config.yaml
n_layer: 10
d_model: 256
n_experts: 24
experts_per_token: 2
d_expert: 272
d_shared_expert: 0
activation: "squared_relu"
moe_layers: [2, 3, 4, 5, 6, 7, 8, 9]
router_score: "sigmoid"
normalize_top_k: true
routed_scale: 1.5
balance_loss: 0.000443
balance_bias: true
init_std_router: 0.00625
lr_router: 0.000663
vocab_size: 30568
norm: "layernorm"
norm_eps: 1e-06
tie_embeddings: true
optimizer: "adamw"
lr: 0.00136
beta1: 0.95
beta2: 0.98
batch_tokens: [32768, 65536, 131072]
seq_len: 1024
train_tokens: 323800000
steps: 4907
dataset: "wikipedia_en"
Below are experts of layer 4 (counted from 0) of a mixture-of-experts language model. Rows are named router (the router's row for the expert) and show model dimensions 0-127. Each number is 50 + 12 x the weight over its row's rms, rounded and kept within 0 to 99.
Before each expert's rows: "mostly gets" lists some tokens that are sent to it at least half of the time. This comes from a sample of Wikipedia text that the model never trained on.

# expert 9
mostly gets: "),", "i,", "a,", "o,", "on,", "an,"
router:46 48 35 27 41 60 54 64 65 46 49 34 37 54 53 41 45 42 70 52 46 58 53 65 64 44 62 61 46 49 50 40 46 48 55 59 77 35 40 33 43 31 57 29 40 52 61 52 49 48 33 49 34 60 52 33 67 40 47 42 55 55 52 32 39 43 37 65 43 41 45 49 69 54 52 63 56 41 39 54 63 51 45 45 28 57 58 33 51 29 44 63 41 14 59 58 43 58 56 18 84 66 43 51 42 57 49 54 36 44 81 59 48 36 63 61 49 60 68 53 49 62 38 45 38 69 35 51

# expert 23
mostly gets: " ==", " ===", " also==", "s==", "|---|---|---|---|---|", "|---|---|---|---|"
router:47 44 52 27 43 48 48 83 32 45 51 58 43 39 61 47 37 45 54 55 62 42 59 45 54 51 59 59 52 56 47 48 62 46 50 50 48 45 40 41 39 22 54 50 52 68 45 41 57 62 48 64 37 22 36 59 68 32 60 36 59 58 54 37 45 50 33 35 54 61 25 44 36 59 52 68 56 47 38 41 61 51 68 37 35 57 39 34 49 40 51 68 45 44 51 54 47 45 57 16 74 42 54 42 71 54 42 48 33 50 73 45 66 34 44 31 50 56 82 76 46 48 53 53 43 46 39 61

# expert 18
mostly gets: "ley", "ana", "ani", "za", "ina", "ena"
router:39 21 43 05 33 45 66 95 62 58 51 44 49 58 63 62 39 23 56 53 57 36 54 63 50 46 51 58 55 77 41 44 34 67 65 62 64 30 47 48 45 64 69 53 51 57 40 38 36 43 51 56 31 56 45 38 69 29 40 45 60 67 44 50 60 42 46 32 42 60 44 54 60 43 34 57 47 53 36 54 47 50 37 48 58 56 37 40 54 39 39 47 53 41 62 61 49 53 54 18 61 75 55 54 70 75 47 44 42 45 70 40 68 36 61 49 47 52 59 46 42 53 66 33 36 47 29 68

# expert 17
mostly gets: " M", " T", " C", " P", " F", " S"
router:49 36 41 56 43 45 66 85 41 35 51 32 47 69 21 46 61 27 47 41 70 41 59 59 55 44 56 48 47 59 41 36 57 55 70 66 62 62 52 52 48 27 53 44 33 42 47 36 69 33 48 57 43 56 50 60 48 39 50 37 58 52 49 47 66 36 33 40 43 60 39 58 44 48 51 63 47 55 51 41 57 33 55 50 70 46 46 54 44 38 32 57 35 49 63 51 34 45 60 43 73 57 45 54 53 56 54 54 50 31 66 33 61 29 58 40 34 47 52 53 28 61 77 55 50 61 52 51

# expert 0
mostly gets: "s,", "),", ",", "ed,", "a,", " including"
router:28 39 47 34 49 56 60 63 59 55 53 29 31 52 46 36 58 43 79 61 64 63 62 64 53 51 59 54 44 59 58 35 37 43 49 56 80 43 53 50 55 36 59 40 39 42 55 41 50 53 37 61 40 62 42 38 60 40 55 41 50 46 41 47 41 39 49 50 49 50 54 68 79 57 52 61 64 46 44 44 48 45 29 33 30 69 45 46 57 46 53 61 40 26 50 55 53 47 62 44 60 69 30 60 43 41 56 45 46 44 68 67 48 46 57 46 47 48 54 58 37 67 61 50 60 67 43 55

# expert 3
mostly gets: " and", " to", " with", " or", " &", " including"
router:29 31 33 49 61 70 53 45 53 17 29 63 62 52 38 65 37 44 64 52 69 46 59 57 47 44 51 49 52 61 37 40 63 68 62 66 37 30 31 39 49 43 45 40 39 52 51 48 39 55 42 59 45 60 48 45 54 45 38 46 65 47 32 31 55 40 36 58 52 56 38 48 64 52 55 66 60 44 43 71 52 49 47 40 50 46 53 51 61 44 31 62 50 44 39 45 34 66 62 38 52 40 47 51 40 65 63 58 31 50 60 34 85 40 49 57 42 44 52 76 39 57 59 66 52 41 34 54

# expert 19
mostly gets: " was", " is", " he", " it", " also", " It"
router:42 52 54 39 37 58 56 64 40 42 69 57 63 62 38 62 50 24 75 57 59 39 57 55 53 52 50 41 52 67 44 55 52 62 56 45 62 45 29 44 41 46 71 61 48 60 39 38 38 36 23 71 44 32 39 64 48 32 60 45 74 59 52 45 28 38 54 33 49 67 35 65 82 54 33 49 65 26 33 53 81 59 47 32 42 52 42 29 56 51 36 50 61 39 58 71 57 76 49 26 63 60 33 46 63 49 61 50 51 29 55 39 47 46 57 62 56 37 50 53 42 55 59 50 44 49 42 56

# expert 7
mostly gets: " /", " |", " 0;", "°N", " 1;", " —;"
router:28 45 50 35 49 51 66 75 40 57 52 33 49 45 49 39 57 35 65 64 61 45 55 53 47 43 68 53 56 72 49 40 69 44 56 51 67 33 52 40 27 19 61 45 47 49 33 45 46 48 41 44 36 33 48 51 81 57 51 47 59 47 55 43 34 40 40 56 54 38 41 54 44 52 48 61 55 52 48 49 73 45 41 45 53 39 29 59 44 41 48 59 25 41 65 51 60 58 61 16 60 50 45 75 54 72 50 57 48 42 51 48 58 51 51 54 49 51 69 59 38 53 45 57 47 52 43 47

# expert 14
mostly gets: " Al", " David", " Robert", " Mar", " Mal", " Tim"
router:48 40 63 39 45 37 68 87 58 25 48 32 54 46 54 49 43 40 58 52 64 46 56 53 46 58 64 49 52 57 56 25 54 71 46 71 60 36 49 46 46 50 56 41 26 54 38 53 52 45 42 47 32 57 39 37 67 37 68 44 62 56 52 46 51 35 33 32 51 52 35 49 76 35 42 61 59 46 26 45 48 57 42 41 42 46 50 53 44 33 32 56 41 28 52 56 49 49 59 40 74 58 37 57 74 61 58 38 49 50 66 44 59 40 50 37 50 49 46 67 26 57 53 51 44 67 45 82

# expert 12
mostly gets: "ir", "ur", "ut", "ag", "ik", "at"
router:30 48 34 21 30 57 63 99 54 47 41 24 68 55 43 32 39 40 46 56 61 49 54 61 61 43 67 54 54 63 43 57 62 53 70 56 67 34 44 43 36 52 41 46 49 57 43 43 43 55 46 45 41 59 42 59 58 58 49 46 50 55 28 50 36 36 35 52 36 63 38 63 49 51 40 60 56 48 27 35 58 61 36 50 45 35 47 44 29 31 42 64 70 39 47 48 54 74 53 21 69 47 34 56 99 50 65 51 47 52 53 56 51 43 44 60 46 59 53 58 43 45 57 35 38 43 45 66

# expert 6
mostly gets: ":", " by:", "s:", " between", " 3:", "°"
router:47 44 64 28 56 33 51 68 41 30 31 64 53 52 46 40 57 40 59 60 64 46 64 59 48 43 34 44 44 42 52 37 41 65 36 67 43 41 47 44 45 42 56 40 30 55 34 50 62 60 51 56 39 43 19 46 82 34 53 39 74 54 54 31 60 37 45 59 39 62 36 41 43 36 39 62 58 43 46 43 29 51 44 52 35 45 50 57 41 35 36 59 28 40 42 57 49 58 59 43 60 56 47 58 48 66 31 53 52 56 65 62 45 41 61 56 40 52 53 43 44 67 51 64 59 53 28 57

# expert 5
mostly gets: "ation", "ative", "able", " mi)", "ial", "ical"
router:27 26 13 34 44 56 53 76 44 51 44 37 54 44 40 29 41 34 44 64 67 42 67 48 41 54 74 44 44 56 49 50 61 57 75 44 47 34 46 47 26 46 45 55 51 52 40 24 38 59 39 46 42 52 41 69 54 33 70 42 48 65 36 53 58 39 54 39 42 69 31 49 35 41 48 69 61 39 55 77 53 54 37 47 50 35 42 40 45 35 42 47 43 35 56 57 51 36 62 40 59 45 40 79 79 43 52 57 45 50 53 62 56 35 68 39 37 49 54 67 28 64 80 62 44 38 33 54

# expert 16
mostly gets: "osc", "__", "zz", " Championships", " toile", "esign"
router:52 25 42 42 49 51 49 64 52 53 51 59 52 52 57 49 60 47 61 55 58 40 50 67 42 47 64 43 47 71 56 51 68 60 63 61 57 42 45 40 45 35 52 35 33 70 35 51 45 61 27 51 44 55 42 47 74 13 59 45 59 53 55 35 53 40 35 37 25 58 26 52 55 48 50 51 64 38 43 59 57 45 50 54 38 39 36 36 43 38 35 64 55 38 59 47 44 45 70 30 64 53 41 42 67 61 53 40 43 51 68 42 53 36 54 44 54 49 67 65 20 60 70 47 42 54 37 59